python train.py --d_model=256 --d_expert=32 --activation="swiglu" --normalize_top_k=true --tie_embeddings=false --lr=0.000947
Below are experts of layer 3 (counted from 0) of a mixture-of-experts language model. Rows are named router (the router's row for the expert), gate (a neuron's input weights, with its number), up (a neuron's input weights, with its number) and show model dimensions 96-127. Each number is 50 + 15 x the weight over its row's rms, rounded and kept within 0 to 99.
After each expert's rows: "gets" lists some tokens that make up at least twice as much of what it gets as of all text. This comes from a sample of Wikipedia text that the model never trained on. Tokens count by the router's weight.

# expert 20
router:32 25 21 52 50 51 63 60 44 50 67 46 74 36 43 54 39 51 73 22 42 49 50 61 43 37 43 61 30 63 38 55
gate0:32 39 41 50 50 49 39 35 36 47 60 57 61 62 51 54 34 49 49 77 60 42 66 33 63 49 48 38 56 47 40 49
up0:50 29 46 60 47 57 71 43 57 33 41 44 40 62 49 80 49 34 51 41 22 77 58 52 56 54 66 41 68 41 50 44
gate1:38 21 62 25 64 55 57 42 45 47 41 20 70 81 57 44 41 50 53 40 39 63 28 52 71 39 41 46 39 54 50 57
up1:19 51 58 66 63 58 50 67 38 61 41 43 61 59 49 37 28 51 46 69 36 66 32 57 51 42 52 63 34 46 47 72
gate2:29 54 36 72 64 67 54 55 65 42 60 42 57 57 51 40 45 85 39 54 46 53 38 43 68 49 39 65 48 61 39 68
up2:28 54 34 66 56 69 25 56 56 20 65 43 32 24 58 42 49 57 46 46 58 59 32 37 49 77 29 61 58 97 43 66
gate3:36 53 34 72 63 49 47 46 67 54 55 48 58 33 41 58 49 55 76 62 86 42 48 52 44 74 20 64 81 49 69 38
up3:41 50 55 49 59 56 38 65 53 49 38 58 44 21 50 40 42 28 31 63 33 64 46 54 28 42 52 50 45 61 31 68
gets: " ", " to", " as", " for", " in", " at"

# expert 16
router:68 42 54 48 54 36 55 37 35 40 50 32 32 49 63 39 66 50 22 58 42 62 54 15 44 56 77 63 40 66 61 63
gate0:40 58 41 51 47 37 61 46 50 65 19 38 46 61 41 38 28 42 46 22 49 47 51 54 45 50 63 38 49 68 74 29
up0:48 51 52 31 44 60 52 42 74 56 60 82 41 40 49 62 31 53 46 37 36 51 66 58 45 52 24 60 57 36 51 69
gate1:55 45 57 65 40 34 35 76 66 24 41 53 29 12 35 53 71 37 42 43 49 20 41 42 66 67 42 69 63 22 43 48
up1:35 66 35 32 34 37 40 41 34 68 57 43 92 68 40 49 50 56 66 64 80 56 48 58 48 49 68 35 32 71 46 44
gate2:64 62 31 48 35 45 40 36 71 26 23 50 60 68 41 84 30 76 49 30 57 69 43 42 54 40 58 52 53 53 36 61
up2:66 50 40 54 40 51 46 44 50 30 51 53 68 81 44 66 69 57 38 32 38 52 41 33 67 50 63 49 46 31 44 38
gate3:54 36 53 69 86 52 44 50 61 38 43 60 47 48 40 68 71 39 25 46 41 25 52 59 51 91 42 79 56 35 73 55
up3:37 49 31 26 34 53 44 67 56 48 76 46 50 44 58 51 30 71 63 64 59 53 55 61 34 49 47 28 44 54 43 60
gets: " the", " The", " a", "The", " an", " A"

# expert 23
router:38 36 55 45 69 64 69 48 36 52 45 31 56 36 70 41 33 51 54 46 71 53 48 50 64 48 67 46 55 24 36 39
gate0:45 33 51 41 35 80 75 63 58 47 66 44 59 44 62 50 20 43 52 73 45 69 45 56 47 59 67 62 54 39 37 33
up0:51 71 57 46 73 38 66 36 27 36 37 52 31 44 55 41 34 38 41 58 55 72 51 54 79 29 16 44 45 92 52 53
gate1:36 52 38 28 50 33 61 71 32 47 57 39 50 36 31 35 22 62 50 27 62 50 39 40 49 72 56 42 14 39 43 48
up1:64 44 55 46 49 57 45 33 52 58 47 66 72 37 73 48 89 36 67 66 45 45 54 42 57 17 51 33 83 68 53 41
gate2:27 54 51 57 57 56 22 35 54 52 49 64 79 24 43 33 32 51 46 52 65 69 59 39 85 68 66 50 69 48 53 50
up2:42 76 43 57 31 32 37 40 80 52 40 79 50 35 54 48 47 32 63 51 82 65 33 32 83 73 33 44 67 40 41 48
gate3:42 31 52 35 37 39 73 49 48 71 44 39 62 67 32 64 38 53 57 58 43 61 70 44 36 55 59 67 53 48 38 54
up3:41 61 49 48 27 43 46 39 44 51 59 61 59 22 58 62 13 32 47 44 39 44 57 42 54 53 45 30 51 75 62 54
gets: " a", " first", " m", " other", " P", " G"

# expert 84
router:72 50 61 55 51 51 50 46 72 36 66 42 45 57 54 31 54 61 41 61 68 62 45 54 86 50 55 60 53 49 34 33
gate0:42 41 84 36 52 50 21 23 27 53 57 64 71 47 46 60 77 56 68 34 45 67 72 56 42 63 62 58 48 29 50 42
up0:41 33 64 49 45 46 38 58 60 41 41 73 78 20 38 31 74 22 68 74 56 55 61 62 40 65 62 44 61 33 65 41
gate1:43 33 73 52 69 24 40 38 66 36 29 25 52 45 52 39 50 56 46 49 33 80 73 46 61 67 55 39 54 54 42 71
up1:61 37 28 89 08 44 55 50 21 37 56 42 67 53 57 56 55 68 32 35 52 71 27 37 76 45 50 47 38 68 54 48
gate2:75 32 43 56 48 34 54 47 68 43 58 49 68 27 31 54 20 64 46 46 42 46 73 52 55 32 35 46 63 46 17 13
up2:27 69 33 40 14 41 45 52 68 42 63 35 41 45 41 46 63 40 53 37 48 51 13 63 67 70 52 55 75 58 61 64
gate3:61 39 42 64 34 18 73 66 52 42 58 40 60 46 51 35 49 55 99 60 87 42 43 20 55 31 42 41 62 26 66 45
up3:31 18 54 46 55 46 80 47 58 67 63 44 33 27 58 38 44 19 65 51 78 25 35 60 48 58 54 54 61 38 97 44
gets: " and", " 0", " being", " Win", " is", " it"

# expert 90
router:55 36 37 29 37 69 56 22 48 40 44 20 47 77 62 53 43 60 37 49 37 79 34 41 54 72 36 50 24 38 63 32
gate0:42 14 54 45 31 61 54 64 63 49 30 62 41 92 51 68 44 43 43 60 46 60 41 22 41 74 58 42 41 20 65 49
up0:55 75 23 60 77 44 49 60 45 32 79 36 58 23 40 36 59 60 36 44 54 44 63 81 52 31 43 66 65 91 36 54
gate1:50 78 51 33 91 24 35 43 51 50 57 67 53 53 58 57 57 59 44 28 48 37 59 45 43 32 48 29 44 63 55 50
up1:20 49 72 66 44 32 63 82 31 46 63 24 71 40 35 50 60 39 47 39 40 36 36 35 35 31 61 48 54 39 33 20
gate2:78 44 35 44 69 41 39 62 59 53 50 47 67 35 66 50 44 51 53 51 41 46 37 38 58 28 89 47 46 48 74 41
up2:69 57 63 41 63 56 33 39 65 69 41 51 58 37 76 61 43 63 46 62 46 56 46 39 55 58 44 45 31 33 77 59
gate3:32 62 36 47 47 51 26 83 56 65 75 30 71 28 69 09 41 69 48 34 31 40 27 63 61 39 46 51 55 93 71 48
up3:74 39 69 39 51 56 55 35 47 49 38 64 44 74 26 72 42 36 53 62 60 51 66 20 57 79 49 60 59 17 43 76
gets: "\n", "A", " their", "\n\n", " following", "\n "

# expert 27
router:55 37 33 80 59 59 58 58 41 41 49 29 88 51 56 54 47 52 32 50 42 54 45 72 53 29 72 49 27 77 38 38
gate0:35 50 50 45 66 53 41 52 37 67 41 78 60 51 39 57 62 66 59 45 55 36 44 43 40 53 47 25 47 31 58 62
up0:30 61 50 45 30 64 23 46 47 34 18 41 52 42 42 57 39 75 45 57 46 68 72 49 45 24 41 43 36 50 69 68
gate1:58 30 70 32 53 72 46 40 76 73 29 37 74 21 58 40 47 38 52 47 11 48 36 70 46 56 29 75 43 42 39 41
up1:56 64 45 60 26 29 53 62 63 24 82 49 40 55 47 42 39 50 53 45 87 40 45 33 43 59 36 13 52 46 52 46
gate2:63 19 38 66 68 18 61 50 57 49 56 52 53 40 53 61 41 24 66 46 59 46 26 62 38 74 31 54 53 26 70 33
up2:72 46 62 47 55 44 64 53 62 34 34 47 52 54 17 43 47 56 45 25 56 32 34 47 45 73 25 54 48 33 34 36
gate3:27 55 45 73 57 37 30 58 48 62 25 55 71 56 55 52 44 61 39 42 17 35 52 64 60 46 49 48 32 48 41 58
up3:24 46 53 15 50 39 71 32 62 36 61 52 42 47 43 33 50 51 71 53 72 40 40 50 50 56 63 46 76 23 61 50
gets: " |", " ", " and", " a", " but", " was"

# expert 58
router:47 55 53 40 70 71 57 44 31 45 49 46 71 67 48 67 26 66 30 33 39 81 63 47 45 51 72 61 40 45 56 82
gate0:46 31 64 68 37 56 56 56 32 46 57 54 70 32 82 53 64 39 51 48 23 56 33 43 31 47 40 64 53 58 85 39
up0:33 52 80 59 64 58 65 61 28 39 72 60 57 12 25 53 45 20 57 36 55 48 30 36 51 49 43 76 51 53 46 50
gate1:43 55 50 76 52 56 59 47 31 47 34 59 64 71 54 45 38 50 30 38 64 46 39 60 24 59 50 58 67 96 43 36
up1:49 46 58 58 51 54 67 25 17 35 48 70 44 56 22 53 53 18 36 37 58 52 47 73 50 59 37 43 47 61 36 61
gate2:45 56 59 44 67 60 41 38 35 87 51 84 49 60 57 35 50 45 35 41 61 48 63 58 75 49 49 50 51 43 50 55
up2:68 64 29 72 60 62 51 56 59 58 31 69 53 38 38 51 48 77 51 55 54 44 63 29 72 46 90 47 50 59 84 37
gate3:59 49 43 54 34 34 32 48 58 60 42 54 61 27 47 36 54 65 60 41 68 35 62 48 76 55 49 55 63 24 59 45
up3:35 34 66 65 37 29 38 57 42 47 55 36 75 67 60 38 52 43 53 49 54 49 55 17 06 60 59 20 34 98 80 39
gets: "\n", " during", "/", "Personal", " Date", " During"

# expert 125
router:20 54 58 56 45 68 54 71 48 61 50 34 32 40 63 36 39 58 63 44 39 63 49 70 52 60 49 52 64 80 58 46
gate0:24 56 32 68 65 52 45 49 45 29 44 57 47 61 27 44 64 83 61 31 47 58 67 61 38 34 71 39 35 70 51 43
up0:43 67 36 47 43 49 70 26 64 44 11 55 44 61 60 65 62 27 40 38 69 49 34 47 37 71 73 39 88 40 30 48
gate1:36 64 42 48 61 43 64 59 35 33 58 42 25 37 51 51 62 76 63 41 67 66 71 42 47 33 74 33 72 42 65 45
up1:48 33 51 52 60 48 26 39 40 56 79 49 65 43 61 32 37 45 75 49 48 47 93 53 65 46 55 36 64 57 56 57
gate2:30 55 61 68 23 70 65 53 24 45 56 43 63 48 49 12 46 44 33 70 63 64 71 48 51 30 47 89 66 62 58 55
up2:44 60 45 35 42 78 65 49 36 47 76 43 39 55 46 43 56 48 45 48 55 55 38 70 41 40 40 61 75 61 39 57
gate3:63 65 46 73 53 60 53 18 45 59 47 57 43 52 35 55 51 54 51 32 42 69 66 68 45 53 49 30 60 51 52 44
up3:14 67 43 51 48 60 64 24 60 58 58 38 28 24 52 33 59 71 69 56 57 45 51 64 71 67 56 35 78 44 37 40
gets: " 4", " 6", " 8", " 2", " 20", " 3"

# expert 102
router:35 54 55 63 38 62 72 70 39 37 35 19 72 51 28 62 58 36 55 50 40 49 47 58 58 38 58 48 29 44 43 56
gate0:60 55 47 63 56 52 71 70 42 78 35 62 91 71 26 79 42 29 46 49 30 67 47 73 39 49 65 55 73 66 55 59
up0:68 54 47 36 59 47 52 45 48 53 38 54 39 52 62 64 88 43 47 43 37 75 46 61 51 47 69 59 60 79 56 52
gate1:41 34 58 57 28 74 62 58 67 66 61 44 23 53 47 52 17 58 27 35 60 68 65 30 59 71 33 62 30 32 58 47
up1:37 42 60 51 52 86 43 38 79 49 48 42 37 57 59 56 27 43 11 39 59 78 47 55 36 71 29 79 30 20 61 53
gate2:58 48 54 36 62 50 51 37 57 60 51 60 77 60 40 65 35 17 41 73 33 51 73 42 42 36 55 56 78 49 43 47
up2:39 54 24 53 44 47 66 42 75 59 71 44 40 34 49 72 44 73 41 26 53 62 58 77 47 58 60 69 50 57 43 65
gate3:25 46 54 51 60 54 37 43 34 66 44 38 48 66 68 57 27 38 53 40 47 50 51 60 21 55 66 48 33 69 58 53
up3:14 31 53 66 71 66 52 54 36 60 44 39 74 31 73 44 35 60 33 39 52 30 32 45 18 59 48 56 41 78 60 51
gets: " and", " with", " from", " by", " be", " have"

# expert 76
router:32 42 74 45 30 68 70 45 50 45 60 48 10 39 38 51 51 47 74 56 65 60 61 54 58 64 50 35 36 42 50 41
gate0:72 53 41 23 40 39 66 66 49 40 33 55 38 51 63 22 49 65 55 73 48 25 16 25 50 48 53 46 39 47 56 21
up0:59 32 45 45 58 48 73 61 48 50 43 38 29 65 39 50 68 48 53 43 40 68 33 31 57 58 44 32 31 43 29 27
gate1:46 74 65 61 40 54 48 36 51 61 65 36 77 56 23 52 26 79 33 28 66 74 40 50 38 54 76 51 44 64 38 28
up1:44 39 38 25 63 41 30 95 52 64 60 52 47 48 52 22 39 58 52 52 24 44 30 42 63 34 51 77 44 46 39 46
gate2:44 10 41 45 35 37 61 61 47 33 31 52 40 49 60 33 66 80 85 68 56 33 31 09 44 62 66 38 73 56 59 24
up2:61 94 47 49 52 64 26 43 38 63 51 55 73 66 50 59 49 27 30 45 48 51 53 57 59 14 32 61 63 50 18 59
gate3:83 45 47 53 51 47 37 62 31 49 58 51 43 28 44 02 60 28 52 24 26 60 33 25 24 47 20 76 38 58 36 73
up3:33 70 40 49 18 40 46 52 65 60 14 27 66 53 41 78 51 65 33 62 52 53 55 52 38 54 91 48 42 47 59 70
gets: "\n", " same", " well", " Award", " km", " MPC"

# expert 49
router:80 60 22 27 60 39 60 63 43 34 68 25 28 43 38 66 64 44 70 46 57 36 56 51 43 75 35 39 40 64 39 19
gate0:64 51 44 58 55 46 62 38 34 43 56 65 25 72 66 63 32 56 49 57 35 30 58 70 58 27 23 58 75 52 50 51
up0:57 60 18 41 57 68 41 36 51 58 49 61 58 50 67 39 37 62 42 75 59 51 50 79 62 44 14 39 55 41 29 39
gate1:54 39 60 49 73 64 75 75 20 62 36 48 48 53 59 47 39 55 50 27 61 46 45 57 42 60 80 19 24 47 33 45
up1:16 54 45 70 47 67 36 56 30 52 63 62 41 44 46 33 41 24 54 44 29 40 31 58 37 63 68 54 33 55 44 57
gate2:45 50 49 21 75 51 69 54 82 26 59 31 36 57 45 42 59 46 22 54 23 22 37 59 42 40 46 52 66 52 27 33
up2:29 59 38 54 47 56 52 77 67 45 46 61 41 45 26 34 66 48 71 68 31 38 37 46 43 48 39 47 45 48 59 55
gate3:40 73 55 39 41 30 68 38 37 69 70 38 66 55 60 67 67 59 48 51 71 44 50 35 56 43 00 57 71 47 50 36
up3:45 37 66 46 78 74 39 40 60 60 55 59 61 66 37 28 38 67 48 43 07 49 58 64 42 72 74 50 23 31 46 68
gets: " T", " W", " R", " G", "1", " H"

# expert 113
router:42 81 43 35 45 42 60 51 66 32 35 54 45 48 61 49 70 52 65 50 40 32 80 50 71 34 49 17 54 18 46 40
gate0:79 47 63 37 49 63 52 43 26 53 68 25 60 25 66 44 76 52 37 61 46 42 52 25 53 39 49 54 55 37 45 34
up0:29 27 53 59 61 73 39 21 07 52 40 48 58 32 87 40 67 76 37 80 55 30 46 60 50 48 38 44 59 53 55 45
gate1:51 60 74 40 38 55 56 49 59 43 76 48 42 15 57 45 38 36 41 80 51 34 62 44 55 42 46 37 57 46 39 28
up1:23 61 66 56 42 71 51 60 52 60 47 37 22 30 62 40 56 41 42 43 36 53 95 40 40 48 25 54 43 29 38 48
gate2:51 21 43 58 60 57 77 61 28 60 41 63 60 51 50 62 39 65 36 26 29 68 67 51 52 46 54 47 53 41 44 07
up2:54 55 21 45 24 60 37 63 86 53 49 31 37 48 40 45 53 56 49 36 41 51 42 43 71 64 46 28 47 56 46 48
gate3:43 66 59 34 47 38 47 34 47 58 45 65 26 55 41 61 62 43 66 44 52 44 22 54 41 51 55 64 65 07 37 44
up3:59 55 60 41 41 34 49 55 51 42 31 55 33 36 32 53 60 26 79 41 55 46 34 51 58 41 63 51 46 28 45 49
gets: " and", " to", " /", " m", " as", " "

# expert 33
router:44 51 70 51 67 70 45 63 37 55 74 55 34 54 63 29 67 58 58 75 35 70 44 22 20 58 38 76 40 64 40 70
gate0:35 52 45 62 64 44 47 55 64 42 47 57 66 21 61 39 36 39 66 46 46 16 44 65 46 58 26 75 55 42 36 41
up0:60 58 41 49 43 29 56 35 62 32 56 42 34 53 33 51 50 60 53 43 50 73 60 51 48 47 54 42 81 55 68 51
gate1:44 51 52 31 67 66 54 38 62 65 53 53 21 62 59 42 56 51 13 62 56 53 48 28 67 43 41 72 50 63 40 81
up1:43 50 27 56 38 52 51 32 51 27 31 55 60 52 63 76 36 29 69 46 47 56 72 77 29 81 48 28 53 21 53 25
gate2:29 57 54 45 56 64 31 56 55 78 56 42 46 54 55 56 66 28 14 51 46 35 47 18 60 37 28 32 35 38 45 50
up2:40 43 29 42 42 15 51 67 50 14 59 69 36 36 36 31 47 43 53 51 27 52 53 54 23 64 49 67 36 52 41 49
gate3:51 38 69 72 51 71 55 30 42 56 44 38 35 57 48 40 45 66 55 46 65 68 58 59 31 39 53 51 58 43 65 56
up3:51 67 40 34 59 48 53 65 67 43 50 58 47 35 36 41 32 28 46 47 42 45 58 66 63 69 48 47 61 62 28 77
gets: " the", " a", " The", "The", "'s", " its"

# expert 103
router:49 48 57 60 64 22 54 22 53 43 47 49 34 75 72 41 54 48 52 56 52 52 37 34 31 41 62 54 40 47 38 38
gate0:38 63 45 86 50 43 33 53 51 70 22 61 43 38 62 53 33 64 52 66 55 87 47 55 64 52 30 51 39 53 41 70
up0:63 28 30 19 28 83 81 72 35 61 57 35 25 58 49 54 38 53 20 37 42 28 58 32 65 58 43 44 49 32 67 48
gate1:50 70 52 69 70 37 57 24 35 60 26 47 37 54 58 62 44 42 41 68 61 55 41 38 53 64 56 48 60 56 21 51
up1:35 37 69 69 52 46 61 53 41 33 43 61 81 34 44 36 73 45 84 34 47 16 93 47 25 49 80 70 76 67 70 54
gate2:69 30 48 32 58 44 58 54 55 52 18 63 24 50 66 34 47 56 58 68 55 67 49 49 89 47 37 22 33 46 25 91
up2:54 34 32 52 33 55 40 55 52 00 46 32 48 43 47 59 60 54 50 36 57 36 87 24 51 61 40 70 56 70 43 36
gate3:51 65 60 48 34 47 53 41 91 26 34 56 38 57 34 41 56 66 71 57 65 51 38 86 42 57 58 52 59 48 37 41
up3:66 75 61 38 59 48 52 51 63 40 60 38 07 81 32 43 53 27 48 45 45 50 16 87 62 37 48 40 61 54 03 35
gets: " |", " a", " first", " was", " had", " for"

# expert 69
router:38 51 60 51 35 17 54 55 44 80 46 59 48 55 56 58 36 56 47 21 51 68 05 67 51 40 75 59 40 68 41 11
gate0:46 66 65 44 78 50 40 44 29 44 41 52 79 50 51 73 52 72 68 57 67 50 43 55 28 60 30 54 30 30 54 77
up0:49 61 73 35 46 35 67 49 21 73 61 52 62 42 44 59 35 49 53 31 63 70 25 71 49 29 72 64 65 78 18 51
gate1:26 49 36 54 62 41 87 40 30 66 73 48 40 43 64 50 36 47 76 43 40 50 22 78 42 34 56 67 69 35 50 46
up1:20 60 33 62 49 41 40 53 45 62 57 38 66 45 46 58 42 49 74 42 37 76 44 94 45 54 41 57 51 58 35 50
gate2:12 60 40 80 65 41 41 34 51 35 19 58 39 58 77 72 62 32 48 46 73 49 59 78 30 67 38 50 68 64 61 57
up2:89 50 42 45 22 41 42 64 57 56 67 31 67 33 33 33 60 58 32 66 39 31 63 24 62 21 70 54 40 30 49 66
gate3:18 50 64 60 42 44 46 32 12 56 32 66 44 47 50 99 48 41 57 60 66 40 39 42 61 61 69 24 81 57 40 13
up3:55 66 44 37 73 59 62 57 71 29 50 47 54 34 49 35 55 55 64 41 46 19 72 36 92 29 46 60 16 26 74 73
gets: ".", "s.", "es.", ").", " and", "\"."

# expert 1
router:57 37 64 57 77 75 33 44 43 56 36 56 61 45 53 29 28 35 55 30 09 84 61 59 38 45 48 53 54 83 35 63
gate0:55 39 30 48 37 47 41 79 52 40 42 70 80 16 57 62 53 31 50 36 48 57 30 53 51 69 78 80 40 63 49 64
up0:72 50 78 61 58 61 55 42 75 45 66 40 69 58 59 55 54 46 42 29 50 64 60 47 66 53 60 43 38 56 66 53
gate1:36 42 57 64 36 49 50 57 43 60 30 63 81 58 25 61 31 38 29 80 77 43 57 70 40 64 48 60 42 53 41 20
up1:61 66 73 47 45 64 73 31 51 55 13 71 70 52 65 66 31 30 37 58 62 58 46 65 63 55 58 64 50 64 30 27
gate2:79 47 60 59 65 73 60 55 63 49 27 40 59 61 48 45 48 41 43 40 45 73 66 60 42 51 52 24 73 53 53 61
up2:24 55 46 48 56 32 31 36 61 51 67 83 37 28 28 41 60 53 44 56 65 18 53 55 77 39 47 73 27 29 46 32
gate3:39 59 34 65 44 33 49 52 57 57 52 70 51 34 22 43 45 37 32 47 64 47 64 44 55 51 59 54 45 51 43 59
up3:70 68 56 55 53 49 33 28 49 35 65 40 72 37 38 39 44 52 12 26 46 61 96 46 50 55 42 24 43 74 34 55
gets: " and", " |", " it", " It", " about", " near"

# expert 80
router:47 28 39 71 52 68 67 39 59 29 69 54 07 72 42 56 37 32 25 32 18 64 55 73 56 79 31 52 35 27 35 66
gate0:40 47 48 57 52 71 49 32 74 45 47 28 55 55 66 52 61 44 41 39 31 52 12 40 48 43 48 91 49 56 47 59
up0:52 49 55 39 61 39 34 45 35 41 45 47 64 57 22 53 35 40 66 46 78 41 83 50 49 72 60 22 50 61 56 47
gate1:46 33 71 64 29 74 22 55 23 51 69 53 41 52 39 51 78 23 63 52 52 49 25 61 72 80 31 55 39 53 40 31
up1:53 30 79 62 40 54 27 35 57 36 65 48 38 50 55 44 72 27 35 28 51 59 26 47 68 81 28 71 51 58 51 45
gate2:67 33 63 53 53 49 53 42 34 65 62 39 44 28 54 67 33 45 47 76 27 22 54 77 55 58 41 85 43 60 38 46
up2:38 50 44 52 46 31 34 78 45 47 54 64 41 74 46 42 38 78 59 14 58 40 26 40 75 42 59 23 60 42 69 50
gate3:34 62 66 54 60 73 65 12 44 37 93 94 39 45 47 66 86 23 41 53 72 31 30 46 79 47 69 56 49 63 37 55
up3:49 45 63 28 58 45 69 25 43 34 74 77 43 50 72 46 92 40 55 66 82 23 39 35 71 50 48 66 49 52 40 62
gets: "\n", "\n ", "on", " team", " well", " school"

# expert 8
router:52 45 74 77 66 36 54 18 25 46 40 05 69 52 63 43 63 50 36 23 42 37 46 26 47 60 66 41 40 70 44 42
gate0:49 20 51 72 67 54 61 55 44 62 48 70 36 53 47 57 47 67 68 59 29 51 60 36 62 48 50 55 63 55 47 56
up0:63 33 57 69 69 67 38 54 64 52 33 56 41 47 61 73 66 50 47 45 41 44 69 47 66 53 71 38 69 56 27 38
gate1:46 49 59 48 57 39 21 55 44 50 49 46 73 56 31 32 57 62 56 44 25 36 73 68 42 42 44 38 30 43 56 53
up1:55 41 68 66 77 09 41 43 42 56 52 57 71 62 46 25 62 39 61 40 68 37 46 42 63 57 59 60 47 47 57 34
gate2:54 78 70 62 43 13 31 39 86 48 62 50 36 35 50 40 65 48 55 49 66 62 58 57 72 60 50 54 66 46 44 30
up2:22 27 35 36 42 84 67 48 57 33 41 56 24 56 49 42 40 60 29 41 35 68 63 59 28 37 23 46 41 44 57 58
gate3:54 70 43 36 73 66 53 43 56 46 49 56 34 28 57 52 74 65 44 65 29 57 67 58 50 73 62 63 41 46 45 81
up3:55 39 55 41 52 53 56 45 55 60 86 47 47 48 52 66 00 34 53 33 47 56 50 32 37 31 25 64 33 44 43 56
gets: " that", " |", ")", "m", " which", " who"

# expert 61
router:72 36 65 57 53 34 54 33 62 23 39 39 69 79 68 51 67 18 62 48 35 56 42 40 32 39 52 56 56 43 43 43
gate0:13 47 39 31 48 58 33 59 69 40 16 47 38 26 47 53 67 39 42 26 26 58 65 57 58 67 31 36 47 31 50 52
up0:26 27 30 37 60 52 52 50 43 59 28 43 54 43 62 34 43 41 38 36 26 57 69 81 65 58 42 21 57 52 76 31
gate1:41 47 55 43 50 57 44 41 59 37 58 38 53 57 60 52 49 72 18 24 43 24 43 62 40 65 50 25 27 24 41 24
up1:52 62 65 56 52 52 73 52 63 40 31 31 35 33 35 54 54 61 81 67 37 60 85 91 30 50 60 50 62 57 56 57
gate2:26 55 64 46 44 53 63 40 45 62 40 42 41 48 42 91 50 48 29 58 54 48 25 61 47 45 26 39 66 30 66 53
up2:43 61 42 32 47 40 58 57 64 18 46 49 44 38 66 28 53 88 51 51 45 38 51 19 54 68 57 63 36 45 67 70
gate3:56 63 73 53 55 30 69 41 59 34 69 39 44 59 49 44 57 29 50 52 36 58 44 55 32 48 64 48 67 34 56 61
up3:36 64 48 31 69 58 34 40 46 61 19 53 64 63 46 47 41 56 46 30 42 34 60 66 59 48 46 44 61 63 39 39
gets: " a", " |", " an", " the", " A", " he"

# expert 92
router:79 62 63 25 64 42 76 33 53 39 49 34 64 74 45 52 39 33 60 36 14 31 57 47 42 45 86 31 73 52 36 34
gate0:50 36 38 43 69 58 50 24 28 51 49 47 59 37 48 80 41 36 67 61 44 59 80 57 47 30 56 46 66 43 33 62
up0:46 17 28 52 83 63 54 47 31 60 33 64 49 62 51 51 40 62 38 40 41 31 42 54 33 30 78 34 35 36 70 62
gate1:53 65 71 74 46 65 63 44 65 79 18 44 25 66 62 61 37 58 49 78 55 48 27 45 67 45 66 44 69 47 47 60
up1:54 40 15 60 54 43 18 50 38 38 76 45 71 46 44 47 51 50 23 08 17 59 70 52 54 65 33 55 34 68 66 33
gate2:66 53 47 45 41 61 57 17 35 40 57 41 33 37 63 38 48 43 24 48 51 76 49 63 81 40 66 37 92 40 11 53
up2:41 40 44 63 43 62 40 73 29 56 34 50 54 53 47 78 37 24 64 19 52 38 45 29 14 40 58 39 45 78 76 39
gate3:57 41 50 55 86 85 79 28 62 45 42 57 40 60 66 81 62 22 34 66 48 64 41 84 52 34 66 51 62 18 43 45
up3:41 52 18 42 56 62 59 58 57 46 99 33 42 32 47 62 62 30 62 60 52 72 26 47 60 65 57 62 44 37 28 61
gets: " |", " that", " which", " of", " when", " not"

# expert 114
router:46 70 53 45 53 50 47 54 52 46 34 36 61 58 51 44 65 59 66 23 34 70 61 51 64 50 59 35 43 47 39 45
gate0:21 33 60 51 53 63 09 48 54 59 57 73 47 31 59 24 69 54 27 63 17 61 44 57 74 65 67 71 39 66 44 49
up0:67 40 64 69 74 24 60 50 48 69 43 57 41 72 34 67 28 35 72 56 31 62 82 51 56 64 62 67 57 23 68 32
gate1:47 37 46 60 34 31 32 36 51 28 70 76 39 59 55 54 62 59 34 48 51 44 38 44 24 66 42 39 37 68 55 54
up1:47 32 57 54 55 55 61 67 35 58 57 57 38 41 47 34 37 28 71 50 47 50 65 57 43 39 36 51 71 41 39 67
gate2:66 55 55 37 23 64 45 31 69 18 27 32 28 47 56 49 43 47 21 50 47 41 32 67 49 48 55 42 71 44 69 55
up2:52 38 52 63 52 42 39 60 33 67 68 64 60 72 27 66 40 58 92 53 69 57 82 56 43 49 39 60 09 39 71 48
gate3:48 46 62 55 65 51 71 62 31 62 42 58 42 64 39 53 56 51 65 27 69 55 45 56 58 53 60 77 56 63 47 23
up3:72 46 67 61 56 41 46 50 27 48 57 61 71 61 53 58 44 37 63 67 47 39 54 36 48 53 40 66 40 64 51 17
gets: " and", " by", " in", " to", " with", " from"